{
  "n_layer": 10,
  "d_model": 224,
  "n_experts": 128,
  "experts_per_token": 4,
  "d_expert": 96,
  "d_shared_expert": 128,
  "activation": "squared_relu",
  "moe_layers": [1, 2, 3, 4, 5, 6, 7, 8, 9],
  "router_score": "softmax",
  "normalize_top_k": false,
  "routed_scale": 11.5,
  "balance_loss": 0.0192,
  "balance_bias": false,
  "init_std_router": 0.0228,
  "lr_router": 0.00155,
  "vocab_size": 8192,
  "norm": "rmsnorm",
  "norm_eps": 1e-06,
  "tie_embeddings": true,
  "optimizer": "adam_variant",
  "lr": 0.000956,
  "beta1": 0.9,
  "batch_tokens": [32768, 65536, 131072, 262144],
  "seq_len": 512,
  "train_tokens": 496600000,
  "steps": 4775,
  "dataset": "wikipedia_en"
}
Below are experts of layer 5 (counted from 0) of a mixture-of-experts language model. Rows are named router (the router's row for the expert) and show model dimensions 0-223. Each number is 500 + 50 x the weight over its row's rms, rounded and kept within 0 to 999. Numbers have three digits each.
After each expert's rows: "comes after" lists some tokens at least twice as common just before its tokens as in all text. This comes from a sample of Wikipedia text that the model never trained on. Tokens count by the router's weight.

# expert 62
router:422433514486553479461455474455551541463511487531394574416473520535483500447527541466456517509455443509404452425589496466427507446425522554399569455551494453470550440504536538453429476536471441498364503437443471560448400492460487483524501509522511470406574460500470483479525535523386500434463471532586422510410477373514496462484477458392488507561466450511465514469529527486513516531466533497588474483449623556509572433414484480462493441479486510526459527538540522504544475556549450462531422481520384484477363580459513423455437433560467449533516573485508532529486461445511569510388468453422461532423510567555469419547407507507477484429458529574511502540459538514545554528546
comes after: " |", "1", "\n", ":", "3", ".\n\n"

# expert 126
router:508458472449465472472557526479557516472500489538449467498398407475399467471507540437466554443498473428523518416456481545461497474452435569505494432520543562468530566533582501481468422586443538567357400492420480557408370568466417441522526469471521493456504531421475537482442414467429521421429491555422419542386534475526504494490541490511555505582465480488525574540514583526509578518578484440476513405566450465574473473528506457474472427451550469440515487557556480493571494414594523534467522484501446482536385511430450420530493449530422489532568558448476448491453377476520434497427477495478478501529471442450463520492491549523525493476453536560527400533519454470481504588450
comes after: " |", " s", " S", "S", " p", " sp"

# expert 77
router:413472478436479520429516541506509508471461509472446523512514543479539437575550440510451490530525554516435413510521451584554472459454463501527528442524513486498550462533452491554464472559491473444356475419474428538447414454403495386532491520572417445547496457445609438409502555564484552452481480474530482535393496450553399480550478462440452445524496530461447472498554543487551468489606536528449517464379472541504590408438467491574525467501501549520500480520524497496588549525400465544540466484481415516556512573490467473559495513561557500519486605447445599483547476530463450489409435449487547491402475480539416403455476441454427568477460580543544480536566454504438465460403
comes after: " |", " University", " St", " Born", " (", " January"

# expert 36
router:456417413484488475551444450462492533452510453515381520439456585484519537443514459542427594452414484455477416475541497543428536526469522583405514444528472488504515396508533497449461509571448469501367525451490477547450384436499476533555538480495466491426566478462507509477498525507400489424523498542538409570375495398524436448450526477461501535568484430510463597468489552405454519509517516418480481415439559512523553453413475505447521390515545504486459545467596460525570493442510443521523503495400378573462407578453542426533415448493455488531453580492502495498437464511471529528462519547445496546482564580518444455582456438478464460434468521457530484532541488493501510458493
comes after: "|", " |", ";", ":", " than", " by"

# expert 1
router:443477504527557513623434491511487446526467468529506494428448515465460462512537419438524418555516453585447427557513606521524533513448476567534488461422490439474424556487435547504492534521471469472384463586454412434495475502452538400561467541491517466545486466546468467524394419451524523442527487562530472410434581482453464413480540432495548442415476490465507516531441500585452434505510473445423431463435500552499544493518507423479504520552456383486465454525540505504402626447563557639553522447495551468537492467413502444581491497507579427492500473454404529464544452468548449586442479487442528596491457461500481495497454447556495533453515501443466427437545455447534448524430
comes after: " the", " |", "-", ":", "C", " of"

# expert 68
router:455508439423471486484506473504589524393473516552443509487447441530526502423503458586511441502411524489491445487537429565484520433522464516499460487470536554472506466576505542495424488578503495440398523536547511498425476445488470537622466515560501524519469470499482448591483487489474566437514451463511523419427523432511492414527533440410426481512510504473413427420524556571616512466551476572454571413456451495492598405433470508516496499539530568493543479550508464501557518487496472457569553418452432597523423574373474418515412502543525498415447559458511528547562470502532510527459473418485511488481471539565368517502410388501499568435432386523484498473470433479451547454507
comes after: ":", "°N", " the", "″N", "-", " a"

# expert 2
router:479391507525537462464479489456536479562552447464455444512498530441424499438621463504472464486479503562446437473578442497412481487578455559381464425570546428518476466503461474449503444496537521622544473407449438488435352469517414439577484522497486511473492588544482465487521498549494566452499553484583436608375526451550448448438489550535495464570456523454541604472498493525488511504533538406541532576482467536440566491533468501481418476476497469517458518482528510504505509455467542527435461531468400483443556461504421496488479524468442414488434395464549510516533555550446616460524496460403596394439562565558520517513520524538479499421493567521492505456527544563566518448523
comes after: ",", " New", " in", " North", " of", " South"

# expert 49
router:492445439503437483518470429512537486370446505548435499424514575453442427579456518477483483539465470443506439503573541532433586560506452574495537512512542484387448450421423566497405529595490459536429471371482433579509479449441531429518495450498428474538462483402489491503529486461437509445485439491488526397372557458528580538436538387495471458425466542476393495468493459422517448449604434483393505453434553430522486463466509537466517472501542455493528446499549442557590548418502530504585475455416527519407421545469531443482444477529512503534427542474519422507473489437535458448476524504514477501449496468479542438468512441555470555419530480468508442472539502446437476457523
comes after: " |", "-", " (", ":", " and", "=="

# expert 22
router:550526458458474524473499444542501453478497571458499517485439413461436494545507498474487514490532455405423486535483552534492460502448459515473480536528411507498542445467449522478394433583577467382433453558446539492396382428439480524565498575587430556556479477467485488425572501584529517527427570479496504455364507513472546406534485449404499561589486526500431465542469484513542475508475478472440526507475510458559492478524439589464511415429464482478523502468531476407556452499566408492499428465513401429551463590462556474563460590536435475537503454384518523469420558557523413491434524487517503567463508544458424472518465470416538576490398491481480534484413569539570468513459
comes after: "0", "9", "8"

# expert 25
router:448432427551428538463464499474503528519477460595411468400453526501531461504468511444456564527428493445431428453571456529412463496485528570400553435576555458476533456506547540488443440505494424486357491547472493562434396499483518482589515490556416472450507522445463438413474512511424441437552437498545439514406508451541435422502560409414529530503421473521511551471526519464439507530527526462536494448481563571533567471406458487551492375515530474494433527580504508518495487475523439500555464499485386522499436576477500419472399478491418476501471581447438553500479437444500526477386457461417473540472541570524461431579423495508519518409476571516570460515521490497488481504480
comes after: "″W", " |", "\n", "–", "″E", "4"

# expert 26
router:512448419486504539519481573419523437542388478553446525456453575547459457520569509469470474545405470476451475435505435462477555509411470590475406414486540545429482478509568499517435590437510440455530477469442508496464423542470566392548455573533539407452549369480513459457457479467416449431569452468505543587407530513587461559422444555457494543511450441477434460520461460470484475448584559540520512478511517593440514456530412471477539459479575470561478574498543559498511519530524453468497452398429416534459459563415530494532483575534492436400463530465469448527483436518445513430456458400511518512464452605571542433550467506542541487514533534495474523538469490434492474445489
comes after: " a", "2", " also", " as", "4", " and"

# expert 13
router:451471430536443497549428456435518539439460434551386520433489552484539490460570468497479535466414500424413470461545412504429441461438488527420512437513528468484529427484541543437454435479447456416377432494486437550481398518455462506557503522544500530377484484484545515415502472526399462397546489550493469543419530439518461491463509395397500490527468518573492536451549530434492481525533470448486547434491579554459528451437498564507425434486482465536476568553543476503418439468473480462521493497478409534498421492449519405464405533512469417476460532481481506497450427517530539439417479496470558531390512595571426417576425451455473569406469501548544461512535532538552497477489
comes after: "\n", " |", " |\n", " UTC", " Votes", " %"

# expert 32
router:530502501491509426512492432531522454562523417441546450432456580431422607521516523435432432514547498545536443469525475520465519512415425515419548445516540411543439453397402537474545426448550545468602533488382507476446468491428547387513544476485486448493468524540503508487449573432406515513435497583526542467439555456437536508452508530514510424448403437499525533528423539454457473442449536507513374448432561575532466545472477516442561378548523542536456444537439551497461528570533409565492497584506567430454475495531532456527501529455464398512517509478446469498493509483505458496517562564474604445494433540473563509570509493537583521497569454560562516469546487474488571445568
comes after: " the", " a", "'s", " his", " an", "|"

# expert 127
router:470458455448493476518403468428507537385497540477439523454461538491540436511462488457456608456437472478411485502515519526494543551491451514471464451502458466424529464469525588444506516528511512425441514524491521505574366477486464500488545527582541434423524453428420568430520522457421493412483477509581493483375574408578524481493452427409472491535482459526477496454534559420445523494526429530447465484471612444500550496423449577501479431501543461483457525438498487486491549512420562534587482509523369484523370554511524402466464451517419464505408581454477511487455421514438439470483467508497503526422529467435519379523510516501555432512481561486645489513520546524436461459528
comes after: "\"", " |\n", "\n", ")\n", "|", " Title"

# expert 8
router:480450460565523402397465459495498471551407456510500558452504519518443522568564529455452497580485494532431521450580517557445491488504523544375516484586470453498544413525513506514423517546470407468507470497403400505413369484519518525487469557530429445439505512458492538469503443541461473417525504542580461523373459538499553422455498535506507575508413473474478523525535451495450493474524527455517523510466590499519559484454452553518452397514555521563473594539590522525585468541538385476512448481458385583502452536420594403413457403517517587508506470408469453517476504454497519535399448493447525585501489513534474393594488540522482502426497492556513530515537530527504520490436
comes after: "2", "3", "4", "5", "1", "7"

# expert 108
router:419416422505447471506474458467529532461477452550416546425483557458522478515488465511474596525454488453437451471553462483423530481456436583393525417573519417458574443466499534502454444522473408396351471477452479558494409516506474461530506519513479476394513465439462485450494478478424462449499470485490414492404532458533464439449538461383467519532494508475502552463529508451439494581530482452503517484472603532489552460400425567528455447499486577563484546532517469542501409485500405500512522459430392515538450560446504434486421505486451452447458512468517490499465449504533573430408468508421491520432521585551420414569415429495487491432414533558604450515517504519525500457472
comes after: "\n", ")\n", "0", " |\n", "9", ".\n"

# expert 104
router:510483479517405503535473553527579559516523509567487501434522572479508497490481560515515594555468488536390498405504515464487440508431514504459568429502447441518506499497530584495410453498466518405389512531408403629454374537475432541540518526508506449383534501424495515489546500522461518430458506597538476489385435489480517415486450423527490564440502529545577534502530455456495433489502457469496500466441554499487533471527442441457447438520531498585526490417586594462535448572502423539534419518421407522519462561492562410442486459525440524424438534465474418478504473544447534485352469480514538503534499540473488461565507509446476537499453599582481487550561508523516507567406
comes after: "1", " ", "2", " number", "3", "4"

# expert 73
router:485379450520490531426529430410548561448465508544564572491463515439552484526563447485442544547453493438419489426550454534481559461478454474467528416558527420501548493438482515496477539543450390488505543533462466524499377504437479475520549525520457587443545529414537421411564508512408476468503489414554431535392511455507497422470554481423559554499384523480442562479506564551431464552557540468475571432440559549487550476409420529498507408539539487503467509531490494480557442499527448430534437486403362562511501503430541485474455494595477505508404518481499587481518440423531575439482416494445531588489556521504466477522466457494460519446434572456530475558514542508544493477436
comes after: ")", "5", "3", "0", "4", "6"

# expert 78
router:521448504481543430624447489464547468531531444414500440491426522479451527481426499518444381541515467524517485556495482441514513541454440466453525413541496462564501504480413579517576486443541439492596463460473455547437518468533433482586475561514543516601414548542493551537461484450424510477487558485591527426438529493482496498431516559478548450425482494501459534464439515501401522406583556566497422456567564555415454511576466437475498467459460460504468535555533487524467542511504483521460468621481564515418570513462564431593482591453485482570525475510483415509460575532440523491598518504469613432456476541526600570545472453517556473426532530529510566453513485397528553564589
comes after: " a", " the", " an", " and", "),", " of"

# expert 48
router:464481508487462479554435516510482517398467497603401443508519466487503449441460570570515552554414486387410495471512450450432491472407504566404546479498451598530492438513500525507401481528564439487387471510510468447403392527408511487604465545534477539427506429445517523454455498575417542498444493479539484531333418420432453395492528503509512538535478467572503558505490479536533521522562466457514535501398467467501548465481444554468505418517434588468490488469537428482483510514478439496500471448420386558488429583488530533512452478497439442479402561441469473521535510514548485499406513441495565569433567547479480500453403440491468477491420466508485515464498519549467508472451
comes after: "1", " ", " in", "8", "|", "–"

# expert 70
router:514467525464500502442508512435519476476434543490485590521494598476474479524449426488457486488419511566381441556530515517518503456463437421541472469451484437384528505528528451491380528559537437430468454490471459524424437492493444585525441494564431447549428570456497522550443497519438565503404438442466444450462578521421424525461509471520399441483435456444429474493467550493515384431579516436399581543508455463414567433491541545531592603486507558458570487513482525434544514422458552583545554529464507431504519492479517465495428617531503507508423518480463542458528532534484506547462520450442504508443511503483500449509439396487422513448554570481512392534460436546417508443486
comes after: " (", " \"", ".\n\n", "\n\n", "==", " =\n\n"

# expert 64
router:424415497569534466464454508515441491535469493549410452532494509439504456579633545494447550595445423540483446436487463553474463530457466536406555445547467381477539467445466537555490472519547520561489573470455457497450375504421471418581545529510495452471455472490516451501538513477388523562544568480513513446402468428544475395449518472479515573488433447492514510454573440424395458528507548434583486489476547545483492475475455466487419472455563497551360515480543470478480500533449431503460407513537385491421443459492489470501397440495487483531545541432584526496520461502501543464495482529474561477439498525466491405578511523453488507441559607479517590524543463521610532539492
comes after: " ", " New", " |\n", "–", " U", " League"

# expert 84
router:459465448444484465503469448513538484481519479458518551491463435450534508557511515544485500517568473485519433480548523549550513521424495523490497575510412573504565471435479525474429421511491479456449510536442529474463404432436438477602505571488439590556535422490549425423634474522431512460469520484513577468345476538469463409491581471398513521550488440492475497554522485440556452477508514451471577436401531511564485423424432561493492439437478508401568580437504389455528467497532417488461398468493420492471408521476548469540483542587519496489511501407528534496458530579505471475455496420542449519449565519550416410580467472437500577561419527471515519547439539529590509525473
comes after: "0", "9", "–", "+", " exchange", "|---|---|---|---|\n"

# expert 83
router:488564521493510465551445502519414566361416531527425503550471568486573520527568476615496571502388554491526500515502417446498460505469541534496513508512390440523551452516515495481430519558494547450367454448428481539559394440428499523533497520560500531466499424499573441477429387515403512537559471488444472427400458410497458510537480453494438520558450500482484502437533505433443525422585532537613513478491550549544514482477501581524520493525542458514488475504453448541507468539511419495492507464516397555516455505468529451502398483494490551452432635464508599579555550412528528543447488485471492456555540521544548428500531545550434470528455569515445492560620484534520548476439
comes after: "°", "′", " ", "–", ".", "1"